{
  "num_hidden_layers": 8,
  "hidden_size": 192,
  "n_experts": 192,
  "experts_per_token": 4,
  "d_expert": 80,
  "d_shared_expert": 64,
  "hidden_act": "geglu",
  "moe_layers": [0, 1, 2, 3, 4, 5, 6, 7],
  "router_score": "sigmoid",
  "normalize_top_k": true,
  "routed_scale": 2.0,
  "balance_loss": 0.000569,
  "balance_bias": true,
  "init_std_router": 0.0105,
  "lr_router": 0.000867,
  "num_attention_heads": 3,
  "num_key_value_heads": 3,
  "head_dim": 64,
  "vocab_size": 16384,
  "norm": "rmsnorm",
  "norm_place": "peri",
  "norm_eps": 1e-05,
  "positions": "rope",
  "rope_theta": 10000.0,
  "rope_fraction": 1.0,
  "qk_norm": true,
  "attn_scale": 0.125,
  "tie_word_embeddings": true,
  "parallel_block": false,
  "extras": ["capped logits"],
  "init": "normal",
  "init_std_qkv": 0.0321,
  "init_std_o": 0.00802,
  "init_std_up": 0.0321,
  "init_std_down": 0.00802,
  "optimizer": "muon_variant",
  "learning_rate": 0.0154,
  "lr_mult_down": 3.0,
  "beta1": 0.93,
  "lr_head": 0.011,
  "warmup_steps": 50,
  "schedule": "wsd",
  "decay_fraction": 0.537,
  "decay_shape": "cos",
  "final_lr_fraction": 0.0,
  "batch_tokens": 131072,
  "max_seq_len": 1024,
  "doc_mask": false,
  "train_tokens": 594100000,
  "max_steps": 4533,
  "dataset": "wikipedia_en"
}
Below are experts of layer 2 (counted from 0) of a mixture-of-experts language model. Rows are named router (the router's row for the expert), down (a neuron's output weights, with its number) and show model dimensions 0-95. Each number is 128 + 32 x the weight over its row's rms, rounded and kept within 0 to 255.
After each expert's rows: "comes before" lists some tokens at least twice as common just after its tokens as in all text. This comes from a sample of Wikipedia text that the model never trained on. Tokens count by the router's weight.

# expert 72
router [115  97 143 101  97 136  70  70 185 139  97 106  88  95 126 144 190 195 133 131  80 129  55  60 148 198 141 169 123  53 107 120  75 111 105 127 162  95  83  89 156 170  82 113 119 163  99 123 146 105  76 161 116  92 108 116 185  99 149 179 146 195 100 157  87 117  96 150 136 165  99 172  76 186 154 126 151 152 187 145 171 151 154 155  92  77  79 103 165 121 131  61 103  83 137 137]
down0 [127 130 148 110 142 142 158  68 123  96  82 150 104  95 171  96 164  99  67 119 127  83 162 140 126 117 100 167 175  63 160 102  97 154  99 143 151 129 213 166 150 144  75 103  85 117 168  95 119 132 104 155 126 213 133 187 107 103 117 133 151  96 184  97 161 172  88 135  77 114 119 178 117 124 142 100 158 164 205 106 126  97 145 164 120  93 158 157 139 100 129  84 155 173 126 137]
down1 [ 86 129 158 131 146 105 138 145 156 101 120 103 190 109 129 141 155  68 144  94 124 130 107 145 181 158 138  97 124 154 213 167 177 103 185 119 114 147 143 133 209  57  77  92 112  90 133 174 123  85 176 100 124 164  81 153 115 167  71 127  81 106 146 139  67 142 183 132 105 120  87 116 137 161 141 111 174 159  72 159  99 149 111 125 141 129 150 150 116  89  67 161 108 169  29 105]
down2 [100 115 109  93 116 116 124 111 138 144 129 133 115 146 154 101 146 101  96 101 195 154  71 162  84  78 131 117 119  95 125 155 136 127 188  77 170 102 190  92 118 172 151 139 187  19 133 154 133 174 158  95 140  94 138 153  91 133 175 132 128  86  88 133 133 151 114 190 124  99  90  59 120 129 107 114 145 129 174 163 170 119  82 135 112 134 161 124 139 144  94 112 156 131 123 131]
down3 [ 92  88 143 129 125 119  92 121 117 129 112 219 123 157 119  97 181 199  92 164 114  95 153 139 126 170 145 123  79  98 146 122 102 131 134 105 151 147  90 172 176 133 102 143 102 105 126 118 145 111 170 117  87 178  83 119 134  81 120 107 105 116 108 134 105 120 124  73 102  88  59 171 102 112 172 135 124 130 150 134 117 160 214 100 172 153 146 107  88  97 151  82 139 133 113 185]
comes before: ", ", ". ", ".", ": ", "\" ", "by "

# expert 29
router [151  75 137  98  74 168 108  87 154 111 101 163 106 131 148 118 117 144 119 154 109 163  70 100 129 135 104 105 164  69 164 151 115 166 173 124 101  99  79 126 164 119  96  47 115 142 124 149 107 205  97 159 119  73  58  58 127 176 128 131 145 100 109 114 109 169 119 150 145 123 114 198 117 188  93 149 119 155 108 183 145 161 113 159  76 163 126 108 195 111 125 124 160 109 129 119]
down0 [145 181 179  48 112 110 135  94 127 140 145 174 127 136 148  88 150 176  86  27 134  87 105 110 192  81 129 141 151  91 176 191 170 122 187 110 157  92 152 131 162 163 115 150 106 161 103  92 119 158 138 120 110 106 138 125 161 172  90 148  83 144  93 189 192 108  91 154  80 165 103 114 157 154 121 184 146 111 119 125 135 128 128 140 134 117 150 148 143 144 134 141 191 165 105 179]
down1 [125 131 125 154 152 150 122 121 141 104  90  48  85 120 159 139 172 152 183 138 105 145 171 163  94 146 177  76 117 135 131 123 125 115  58  98 107 189  91 118 150 143 110 190 160 158 100 156 107  93 212 130 127 119 136 140 106 154 104 139  81 117  51  69 144 125  73  98 103 109 144 161 114 111  88 106 137 136 102 131 198  75 123  81  90 136 111 193  70 141 115 107 145  46 112 146]
down2 [129 191 121 150 137 127 116 190 120 123 156 153 135  70 112 104 104 163 125  99 156 147 136 122 110  80 104  35 187  90 158 136  58  81 152 142 144 155 130 164 151 162  97 164 176 118 145 129 149 146 171 156  90 143  86 130 113 110 104 119 117 158  80 146 142 172 167  92 177  92 111 121  89 133 110 103 153  92 111 112  72 120 160  94 180 138 131 140 117  98 123 139  89 162 112 134]
down3 [120 145 137 152 156 101 187 120  63 124  69 151  99 142 121 111 137 195  91 144 109 157 110 120 125  81 133  86 111 174  34 115 121 153 120 187  95 212 150 138 132 145  96 222 111 139 119  91 142 134  91 106 117 157 171 120  68 143 129 109  83 127 123  74 144 143 109 135 152 109 123 116 144 122 131 104  87 161 125 212 123 127 175 112 151 104 132 162 104 108 155 160  98 120  31 119]
comes before: "the ", "a ", "least ", "been ", "an ", "also "

# expert 61
router [138 100 119  80 133 145 124 110 149 116  55 121 115 113  98 117 137 150 106 162 110 170 115 127 148 184 126 159 174 103 122 124  73 135 177 142 129 139 148  97 128 117 123 102  96  84 108 165 123 176 113 169 158  29 132 141 109 142 154 118 142 120 126 150  59 128 136 119 142 145 102 138  93 187 113 168 171 159 107 170 101 155 176 123 112 128  80  93 232 121  88  56  88 125 128 167]
down0 [ 91 110 132  71 112  87  85 113 119 103 152 110 179 107 119 117 103 115 181  95 127 104 102 151 137 131 121 150  98  77 116 167 122 132 156 175 159 159  91 106 106 114 144 145 104 123 130  95 105 118 155 121 148 170 102 135 123 125 135 181  99 169 105 118 151 114  83 108 129 156 162  88 114  66 134 107 145 130  57 133 121 138 141  33 166 132 177 115 120 164 113 188 143 147  87  20]
down1 [123 107 166 107 152 138 148 145  82 130 175 102 152 164 124 112  90  97 124  88 191 103  89  73 154  80 121 132 169 131 106  72 112  57  89 138 118 177 130 162 100 147 210 136  66 180 192 164  85 193 118 181 104 124 108 143 115  91 174 105  92 131  79 175 157 134 134  77 133 146  96 157 123 155 130 143  40 122 154 162 130 117 141 129 148 143  75 120 121 121 136 133 157 142 168 125]
down2 [111 188 186 112 106 129 152  71  37 152 143  94 143 116 138 159 112 167 171 168 147 108 147 130  94 156 107 121  94 154 139 133 144  92  77 130 137 146  59 133 140 118 101 205 109  79 154 103 144 182 113 126 116  89  94 148  81 153 129 154 122  99 113 111 118 152 122  99 155 143  71 141 119 102 136 115 135 121 114 121 109 117 162 163 148 113 177 131 158 138 100 125 110 167  97 178]
down3 [ 83 150 124 114 102 143 171 176  95 171 109 160 114 141 154 113 163 141 176  76 128 177  72 204 134 126 108  89 167 107 101 138 172  84  89 188 111 134 114 122 199 114 163 109 115 131 118  80 102 146 156  90 174 132 137 148 152 127 112 116  57  79 149 170  97 156 160 143 138 168 157  81  99 141 174 119 149 140  96 138 135  91  91 112 125  95 193 140 116 177 128 154 176 126 134  66]
comes before: "| ", "|", "(", "– ", "/ ", "ft "

# expert 158
router [139  95 139 109  99 183  60  79 114 101  82 199 118 151 132 119 103 126 111 142  75 162 116 103  86 157 146 106 141  81 104  89  69 156 130 115 111 137 133 115 170 138  40 112  94 155 139 167 117 159  49 132 124  49  51 105 104 128 106 140 130 106 171  83 119 110 121 166  85 135 152 226 112 198 138 137 127 111 147 128 144 117 160 138 103 126 105 135 149 132 140 115 115 128 115 100]
down0 [111 145 121 118 252 166 194 125 126 118  67 149  97 110 143 142 136 163 154 147 164 144 124  69 141 159 119  68 113 127 156  84 199 139 126 145 101 183 100 118 128 150  91 129 118 173 136  97 127 123 128  62 126 120 128 136 131 118  95 190 136 141 152 100 150  84  41 159 158 132  50 142 133 148 169 141 135 109 124 112 132 108 140 119 112 159  76 115  97 153 151 164 131 179 148 123]
down1 [194  55  72 126 150 128 136 138 154 138 119  70 148 135 155 126 136 174 116 147 112 167 109 104 132  81 145 115  96 125 143 117 150 155  97 111 143  72  92 207 132 113 119 161 140 193 127 135 166 156  83 139 131 158  96 114 137 167 146 154 138 104 183 175 172 178  98  83 107 160 156 157  68 139 168 144 129  91  96 138 100  88 123 131 118 121 141  90 150 115 137 107 114 126 148  88]
down2 [159  88 143 126  67 128 118 113 140 186  93  75 155  63 130 105 123  86 160 114 170  82 147 118 198 145 143 130 166 181 174 123 139 125 178  77 136 122 149 119 146 129 151 156 133 130 168 156 143 145 196 190 148 118 131 163 160  98 181  82 104 140 128 116 111 123 122  66 123 113 202  75 123 130 155 133 125 138  86 134 196 154 148  97 141 131 160 102  68 121  83 100 114 134 103 140]
down3 [168 152 116 108  98 156 162  79 207 106 126 135 170 188 128 100  91  93 111 114  84 170 134  51 132  91 170  98 116 113 121 151 129 118 122 146 105 126 143 133 179 161  84 211 163 173 188  99 153 123  93 116 114 105 102 137 186  91 128 127 117 117 100 173 180 131 135 172 143 130 136  71 105 138 135 118 117  85 133 138 125 104  93 179 143 166  95  96 141  80  97 183 115 104  87 131]
comes before: "the ", "a ", "his ", "least ", "200", "201"

# expert 12
router [150  54 138 127 145 128  84 116 124  82 127 130 145 154 140 128 194 150 133 125 102 181 116 111 123 152 166 136 167  71 160 152 103 157 126 120 168 151 113 153 129 154  45 114  99 111 129 144 144 116  65 207 152  82  47 126 136 137 103 122 149 166 147 105 150 139  92 195 138 164 145 199 111 204 193  98 137 160 125 139 150 157 104 164  79 114 105  62 216 104 148 129 136 172  76 110]
down0 [103 119 102  97  87 101 134  83  90  96 122 154 147 178 122 146 140 129 105 130  82 111 147 112 161 150 191  76 129 102 124  86  83 112 111 119 129 121 108 118 137 132 165  80 131 146 118 105 115 188 122  84 127 168 123 142 109  83 116 148  84 118 110 145  87 180 108 155 154  77 162 138 163 145 184 134 111 119 131 174 134  84 159  97 170 135 150 113 204  59 107 160  64 120 126 149]
down1 [146 121 142 144 119 116 176 105 146 151 143 113  82 164 112 118 109 129  92 195 121 126 120 100 151 157  98 186 150 150  83 130 136 157  92 144 134 160 125 105 164  96 153 138 139 120  48 137 107 139 140 158 125 137 103 124 173 117 123 131 110 126 154 174 119 126 114 105  52 151 160  34 170 109 192  83 147  93 153 115 114 116 104 147 103  81 105 141 137 123  56 149 147 100 205  72]
down2 [149 154 128 111 125 169  72 154 149 144  91 159 207 119  58  91 182 115 150 140 109 155 157  94 178 138  99  91  79 116 127 156 142 125 147 122 100 159 148  81  97  84  69  86 148 143 144 111 140 140 124 148 119 149 100 152 137 173 122  81 200 128 172 170 134  93 166 159 114 134 121  94 107 139 157 121 162 112  59 173  98 162  97  98 101 103 132 170 129 183 122 150 102 145 139 178]
down3 [ 85 110 154 128 136  89 167 109 108  89  41 163  81 141 159  78 144 135 148 133 108 127 104 135 149 110 132  95 121 118 158  62 120 111 154 184 121 114  88 114 167  91 145 135 133 177 145 185 129 150 151 150 142 162 136 173 149 154 123 169 102 133  80 135 138  75 103 111 138 127 124 172 119 119 154 109 180 104 120  74 120 134 191 155 129 111 162 176  55  88  78  81 133 192  58 131]
comes before: ", ", ". ", ".", "'", "-", ") "

# expert 41
router [168  86 145 118 133 127  79  81 179 145  82 110 168 151 135 149  93 114 120 143 148 145  84 134 173 152 103 146 123  78 107 134 119 149 180 122 112 129 149 174 126 120 128  58 112 161  89 120 138  95  70 145 123 125  94 110 160 154 160 154 140 115 156 132 101 164  66 183 164 118 122 120  72 191 214 178  90 137 102 156 198 155 110 105  90  64  75 112 144 111 149  96 113 119  40 119]
down0 [ 97 129 157  53 138 131 144  96 181 138 124 135 161 168 116 102 190 147 144 134 124 133 122 131 114 102 100  97 105 131 133 144 124 160 144 159 163 140 166 175 110  62 130 126 129 215 162 176 103 121 142 144  86  95 102 135 125 161 144  86 123 113 149  64  64  53  97 164 123 126 106 152 197 154 114 141  75 160 106 135 130  85  64 173 107 130 113 165 166 143 192 153 123 141 107 108]
down1 [161 161  77  67 137 121 128  70 152 194 192 155 125  95 135 158 173 116 124 103 169 134 140 136  67 209  98 158  92 105 118  92 128 175 137  87 130 107 153 128 155 159 124 160 126 128  58 166 103 169 124 180 120 153 133 136 118 177  39 127 141  52 137 100 128 150 115 112 115 107 149 145  82 148 153 174 155 184 184 115 173 122 152 107 121 150 150 141 135  92 126  73 102 155 152  49]
down2 [172 124 177 161  84 105 133 174 180 119 100 132  99  94  95 148 110 156 177 140 158 169  71 107 136 159 112 175 132 114 105 124 127 117 114 127 134 149  84 134 102 143  93 145 117  89  82 101 110 120 132 150 173  98 149 160 162 160  73 108 158  61 149 105 115 138 115 111  62 153 126  71 122 151 132 123 141 130 107 120 126  75  54  89 104 148 141 104 139 154  76 122 148 116 104 143]
down3 [149 140 121 107 114 133 125 138 102 102  69 171  98 121 142  73 112 143 121 137 151 120 151  77  59  70 141 175  89 123 150 141 124 124 175 141 103 118 124 142 151 132 133 183  52 103 113 174 179  37 166 143 117 158  97 100 179 140  83 150 203 127 121 218 167 132 110  99 123 122 148 130 106 104 141 153 137 146 101 146 106 200 201  98 130 151  94 111  87 115  90 107 167 179 152  96]
comes before: ", ", ". ", ") ", ".", "'", "u "

# expert 146
router [129 116 128  82 136 106 100  96 163 130  96 133 128 121 108 130 178 165 155  85 135 188  67  91 153 173 147  85 120 105 125 171 115 156 113 131 151 118 121 135 103 134  58  99 120 177 127 148  78 178  82 152 153  93  80 122 135 165 112 132 182 109 153  78 122 117 125 154  98 157 112 143  27 229 120 171 179 170 128 122 168 180  90 107  94  73 106 112 237 112 145 123 147 125 132 149]
down0 [102 123 116 135 140 114 144 110  85  77 166 182 142 142 139 106 168 140 182 102 107 125  78 119 162 156 117 165  76 153 101 109 100  91 103 147 143 157 163 160 109  79 114 116 176 134 129 105  28 156 165 123 139 150 140 164 167 167  89 153 137 100 135 159 118  88 150 146 112 174 123  82 130 142 117 170 171 135  92 169 114 107 138  83 118  91  96  99 173 166 173 145 158 185 134 112]
down1 [ 84 129  85 141 105 124 116 174 105 141 107 114  99 140 130 133 125 146 190 176  90  78  96 135 160 105  93 136  97  99 172  99  58  96 160 101  94  73 146 101 144 108 163 131  78 163 144 123 151 157  58 158 148 123 192  95 162 124 126  83 178 172 139 140  97 141 115 133 156 148 125 142 105 132 146 209 126 152  78 131 105 157 176 154 112 144 193 130  69 195 139 112 122 126 159 148]
down2 [104 140 169 135 135  96 112 145 104 132 112 122 105  83 138 114 114 103 122  83 146  74 222 145 126 127 109 158 121 175 166  99 102 170 134 136 156 125 137  97 109 165 177 145 134 119 103 115 180  95 102  69 108 139 148 116 109 161  19 128 191 133 123 160 107 182 121 122 105  89  65 165 169 113  95 112 111 135 164 138 122 110 115 143 149 101 168 166 104 110 176 107 144  50 106  95]
down3 [103  34 140  70 111 143 117 109 120 117 114 156 139 146 105 101 106  66 232 151  77 110 104 115 125 130 128 122 159 111 149 152 108  89 197  78 128 161  93 188 169 177 174 126 111 125 119  88 134  70 119 133 101 155 123 108  92 108 122 117  93  96 115 116 141 126  96 108 163 150  88 102 122 117 179 175 112 156  98 143 132 133  89 173 105 120 111 155 167 175 127 144 153  84  72 101]
comes before: "- ", "| ", "The ", "|---|---|---|---|---|", "|---|---|---|", "|---|---|---|---|---|---|"

# expert 119
router [118 109 130 110 117 136 137 113 199 130  63 151 116 183 118 125 131 171  88 177 114 137 126 106 131 168 118 160 154  94  99 147  61 139 166 128 108 106 121 114 123 137 115 103 116 155 115 197 123 161 105 169 134  39 106 111 130 149 174 129 120 121 116 158  84 118 108 150 148 119 125 135  81 160 154 135 157 132  96 139 114 164 161 145  56 147  84 104 237 129 128  82 136 133 139 156]
down0 [133 154 136  61 102 152 170 101 100 173 160 189 136 123  95 134 155 130  95 120  97 105 154 123  83  37 133  99 152 151  71  32 209  93 100 113 117 128 143 107 108 160 117 105 102 137 144 101 169 193 150 129 142 132 122 146 133 164 170 104 123 160  93 154 145 125 162 200  57 155 198  81  73 171 132 123 139  92 127 119 190 134 138 144  93 108 140 123 168 121 132 123 161 104 153 140]
down1 [ 79 117  86 109  82 136  56  56  96  55 142 146 124 144 129  70 170  88 178 149 122 136 125 154 110 110 132  72 137 119 125 112 106 135 149 179 143 122 111 118 164 151 137 178 111 170  82  65 112 124 101 145 144 124 116 128 147 164 151  83  95 134 165 172 133 179 112 170 139 111 109 179 124 147 139  45 187 118 148 143 124 127 154 111 110  98 137  98 121  87 110 183 174  98 111 126]
down2 [159 117 115 162 148 123 109 150  46 151  85 162 106  88 137 127 104  57 141 118 122 116 134 130 124 133 122 117 114 145 147 112 137 122 202 179 132 144 100 100 111  87 147 126  96 108 175 100 113  69 191 149  97 104 107 132 180 150 130 148 154 142 118 148 149 103 151 124  87 156 112 119 172 107 157 184 163  97  95 116   8  82 180 138 123 131 138  67 160 100  61 116 129 142 103 145]
down3 [143 124 121  89 119 164 158 147 127 155 104 153 119 144 119 199 180 127 125 170 108 132 166 122 189 134 169 115 159 142 138 114  94 124  69 103  98 121 204 114 122 102 173 111 116 142 158 157 130 175 134 127 123  95 103 110  99 148 123 130 130 153 168 121 153 151 144 182  83  88  97 192 106 186 126 102 148 132 137  24 125  57 145 191 118  72 103 120 174  88 132 143 171  76 186 151]
comes before: "| ", "|", "(", "– ", "ft ", "/ "

# expert 19
router [166  93 159 109 112 170  76 145 143 139 128 153 121 181 106 141 134 138 134 134  94 142  52  89 145 158 165 122 112  57 172 112  91  99 121 150 154 171 148 142 169 124  88 112 109 131 118 144  91  99 115 129 141 117  95  87  94 148 152 127  98 107 155 151 137 105  78 179 161 137 142 195 103 163 178 122 180 158 121 161 142 118 177 191  53  97 144 153 173 117 189 119  89 126  84  89]
down0 [125 117 133 131 106 102 160 153 176 210 109 126 112 119  99 115 127 120 119 144 117 109  99 128 141 180 166 104 135 154 119 140  97 144 143 111 189  99 129 194 141 154 139  81  92 182 129 148 194  82  96 135  98 148 141  79  93  97 126 131 131 132 110 187 116 154 100 158 133 163 154 102 162 120 110 156 143 116 105  90 180 137 151 112 101 120  80 115  75 161  65 109 183 140 159 116]
down1 [146 140 182 112 132  82 126 109 126 140 131 113  97 131 190 121  68 125 121 119  91  56  83 164 119  84 191 112 104 143  83 130 108 173 114 127 106  84 130 140 110 184  93 101 175 112  53 176 146 139 160 121 115 115 124 242 149 127 120 143 165 121  75 138 152 119 136 109 109  67 132 135 123 163 199 167 118 111  85  93 142 206 118  67 174 105 116 143 107  98 115 115 146 158 113 143]
down2 [ 87 157 133 106  83 125 100 182  76 132 179 155 108 174  99  92 140 148 150 121 210 133 130 133 132 112 146 164 151 111 141 155 124 121 165  93  74 182 112  87 196 114 130 124 122  91 126 166 118 122  97 134 158 226 150  89  95 138 137  78 158 124 141 100 136 114 139 127 122 101  89 105 134 120 142 138 135 141 132 152  57 190 117  97 130 144 108 135 125  89 155  86  81 133 189 124]
down3 [118 110 144 120 143 130 146  77 124 114 201 142  92 149  84 123 130 120 103 125 126 187 122 167 156 136 141  88 111 125 108  97 161 116 141 152 126 140 144 120 145 178 114  85 139 145 118 130  98 102 132 123 109  45 108 138  86 126  60  78 143 109 120 166 153  77 134 140 166 110 137 152 126  58  96  75 199 132 154  80 114 141 119  81 129  90 166 198 159 118 188 160 104  95  89 129]
comes before: ", ", "of ", ". ", "in ", "and ", "to "

# expert 58
router [114  66 146 104 147 142 102 113 176 174  97 156  62  93 107 136 169 117 179 148 124 128  67 144 149 172 113 150  97 118  97  90 112 134 109 110 164 114 119 138 107 148  83  93  85 160  98 161 135 115  71 143 169  66  68  71 162 171 143 150 154 166  87 116 139  94  49 179 118 170 125 194 124 159 143 133 129 176 107 157 127 146 170 130  67 146  73  89 186 119 156 129 143  90  85 152]
down0 [151 117 152 161  93 136 117  87 155 110 114 195 135  97 140 152 115 102 143 115 103 151 118  68 103 123 109 116 176 123  66 119 145 111 148 165 130 101 131  99 143 176 136 145 133 114 139 157 132 120 113 139 178  98 138  90 163 143 107  92 171 127 110 142 182  89 156 118 111 169 168  96 160  76 117 161 106 126  50 170  86 149 103 157  80  98  76 115 133 102 110 135 116 115  70 198]
down1 [131 130 140  44 108 148 162 135 141 122 135 141 140 113 128 114 113 213 138 137  90 143 120 179 146 117 106 144 126 130 196 173 122 148  92 213 179 116 108 133 113 159 151 115 122 123 218 162 147 160 124 166  44 118  83  95 157 106 173 138 152 111  89 208 133 134 143 118 113 189  96 118 147 117 146  89 117  88 137 105 104 163  70 184 116 173 148 135 156 176 147 152 133 120 118 117]
down2 [ 73 192 178 152 159  91 153 116 129 104 137 114 103 123 150 148 128 147  68 130  86 174 185  88 146 151 120 106  65 147 103 151 120  97 161 140  71 132 109 153  80 146 137 170 132 153 154 173 154  82 135  96 149  98  42  91  57 115  99 121  96  90 167 153 160 142 114  93 140  90 150 130 166 103 157 119 177 171 116  89 133 102 107 173  65 118 173 113 188 132 184  55 143 137  93  96]
down3 [117 140 143  91 109 133 178  94  72 106 209 167 152 109 132 180  72  79 155 158 157 120 123 212  86 170  84  98 129 130 140 126 104 153  81  92 136 155 141  62 164 144 213 189 145 107  86 107 177 108 157 159  86 173 160 124  93 130 194  90 147 145 146 208 142 125 115 125 171 124 138  81 125 166  43 155 123 136 118 100 110 113 101 115 176 104 151 150 140 135  96 128 179 118  97 129]
comes before: "the ", "be ", "a ", "to ", "his ", "have "

# expert 167
router [186 101 167 144  85 114  81  57 146 112 110 106  98 121 123 186 163 177 112 182 112 135  51 131 141 148 129 107  94  75 124 111 126 103  94 103  83 121 114  73 172 153 102  90 109 147 128 173 127 140  78 147 171 105 144  55 122 139 119 118 136 139  91 221 166 131  59 161 106 134 169 144 120 146 124 160 145 131 180 149 101 134 140 108  82 101 140 116 176  83 140  78 140 182  77 120]
down0 [ 87 158 172 188 153 197 129 116 127 119  82  90 133 126 171 191 166  87 130 121 184 157 114 107  58 123 107  64  84  89 141 109 157 121 163 105 148 142 143 173 125  97 168  95 173 134 117 155 162 151 129 144 141  41  98 137 133 154 122  96 169 117 145 153 132 157 122 186 139 156 108 133 115  86 117 141 106 154 110 108 117 127 146  86 162 160 119 133 141 190 183 129 180 157 100 135]
down1 [147 173  96 131 148  78 141 127 105 201 138 152  99 143 146 135  79 155 107  97  89 139 182  90 145 103 121 162 166  62 156 151 121 138  93 151  92 170 151 155 166 161 138 175 148 160 117  62  85 138 153  67 108 136 136 122 145 165  94  56 102 114 140 108 151 128 128 196 118 137 174 122 127 185 135 150 195 122 153  95 122 126 108 129 138 128 172 112 128 115  55 113 136 142 113 112]
down2 [181 128 149 159 142  81 129 133 106 178 107 128 140 121  97 159 141 117 126 137 128  88 139 170 139 172 165 130 144 141 132 105 135 113 205  62 154 174 138  91 126 154 162  98 137 156 120 104 105 119  97 118 145 113 136  84 100  97 134  80  88 204  83  57 121 110 131 110 107 112 136 161 133 158  91 146 143  73 168  99 175 136 134 121 122 127  99 206  67 104 123 146 143 156 177 144]
down3 [121 154 135 207 147 111 145 141 153 158  65 144 105 153 101 124 121  89 125 104 122 106 189  90 114 133 180  92 101 133 125 150  76  88 156  76  96 164 120  74  98  97 131 193  96 118 151 139 150 104 102 150  91 153 123  68 219  68 114  82 146  87  86  86 134 169 115 174 151  99 108 156 208 138 148  89 103 116  95 145 102  66 137  82  74 126  84 137 144 167 150 115  86 125 104 143]
comes before: "- ", "\" ", "land ", "t ", "Personal ", "Tournament "

# expert 100
router [163  78 150  63 123 118  97 137  95 144  98 111  53 108 105  92 141 120 161 143 136 123  99 139 183 166  90 147 156  64 103 117  69 187  88 156 131 115 128 140 138 161  84 105 116 146 111 137 127 169 107 141 151  75  50  80 164 169 148 159 132 135 124 128 135 162  50 132 163 161 133 178 154 163 178  85 165 139 132 185 118 145 110 158 104 141 107  88 144 138 112  84 142 153 114 119]
down0 [135 160 144 125 133 133  91 132  81 108 135 128 157 175 149 178  97 196 136 127 163 108 110  89 108 128 113 136 165 113 164  88 165 111  77 165 157 148 163  89 142 147 134 139 107  99 118  96 153  82 126 116 156 177 132  86 127 147 182  61 174 200 184 143 134 166 100 125  87 134 103 119 126 196 107 185 165 143  78 156 129 123 172 138 132 109 159  90 153 173  35 136 112  94 171 104]
down1 [117 147 161 131  93 150 168 133 120 125 168 154 135  98 115 144 175  83 126 131 140 124 161 171 125 160 162 168 127 111 168 163 135 100 139 124 124 114 114 106  80 120 118 158 161 112 174  85 144  58 105  91 124 103 146 169 167 116 147 106 103 172 173 147  83  45 154 123 112 149 120  98 156  90 125 139 135 175 145 136 101 149  66 134 100 154 139 160 142 124 217 110 150 138 123 190]
down2 [137 111  87 167 165 138 146 126  43  70 119 127  93 160 106 130 101 129 107 144 156 182 103 120  67 174 125 122 180 121 109 119 126  33 128 134 131 169 207 198 190  86 115 131  98 195 167  95 123 149 107 130 145 142 139  87 129 137  99 124 135 100 123  99 101 124 117 107 147 145 102 149 113 175 126 129 119 108 150 128 112  73 166 156  88 196  82 156 141  77 171 138 141 217 107  97]
down3 [110 115  96 175 104 100 114  93 143 118  87  85 107  91 106 169 115 140 152 137 102 113 159 136 157 108  84 187  98 113 163 149 143 122  94 118 113 158 100 127 158 133 166 108 149 127 170 135 135 158 165 211 108  77 126 141 121 152 179 134 139 172 119  95 162 112  66 108 127 124 143  91 118 160 130 187 126 172 141  94 118  98 146 175 146 156 148 135 119 136 153  95 138 182 160 104]
comes before: "the ", "be ", "a ", "have ", "his ", "make "

# expert 54
router [117  85 136  91 114 127 130  99 136 147 100 162 129 160 134 183  90 120 155 144 108 115  81 155 139 184  78  65 142  39 127 161 110 159 171 137 120 101 104  99 104 105 106  65 135 146 120 163 174 122 106 118  92  51  77 129 158 128 109 135 165 143 160 137 114  97  75 139 182 171 143 153 109 151 171 161 149 160 161 117  82 120 176 121 127  93 134 109 172  91 148 106 108 142 151 149]
down0 [137 126 100 114 125 148 117 129 137 159 163 125 141 152  70  88  97 187 143 138 129 166 137 166 145 150  80  63 140 104 165 171 188  87 106 167 111  98 137 142  95  97 121 140 105 172 129 127  44 111 133  92  73 140 159  78 126 152  81 108 101 154 170 126 114  81  93 134 168 135  95  96 150 103 108 103 156 129 155 162  90  93 147 127 126 161 130 191 124 146 116 126 120  90 114 110]
down1 [112 154 128  57 108 139 108 131 163 185 128 128 113 167 174 128 175 111 205  99 175 136 133 150 174 139 163 143 134  99  70 112 164 130  78 119 145 110  62 143  67 104 145 138 129 154 102 126 133 180 177  96 180 121 101 150 158 125  93 109  76 175 109 154  73 160 113  98 154 135 146 128 160 149 124 135 156 147 144 174 125 126 114 117  99 154 179 103 182 127 192 140 136 119 103 107]
down2 [196  96 178 104 157  68 126 127  78 169 135 145 154 114 157 109 126 158 140 123  48 113 151  99 133 103 115 132 170 158 162 109 104 129 140 132 154 124 181  84 101 140  35 110 121 146 168 100 121  63 114 121 116 174  77 178 130 170 139  60 110 163 179 123 124 129 161 128 142 152 128 174 107 112 134 150 169 150 121  72  49 107  80 125  89 151 112 162  83 154 143 142 180  75 170 139]
down3 [ 97 129 123 113 165 179 158 110 151 137 140 170 103 134 136 166 120 166 148 158 131 172 130 114 112 149 121 137 135 103  85 107 138 155 102 132 130 175 108 138 156  77 188 112 148 132 111 145 160 163 139 137 159  70 132 125 157 130 116 147  85 145 121 136 166 112 149 169 190  99 192  77 136 138 137 142  93 102  81 143 112 186 119 127 121 113 114  78 200  74 190 134 115 114 135 118]
comes before: "the ", "a ", "September ", "their ", "his ", "November "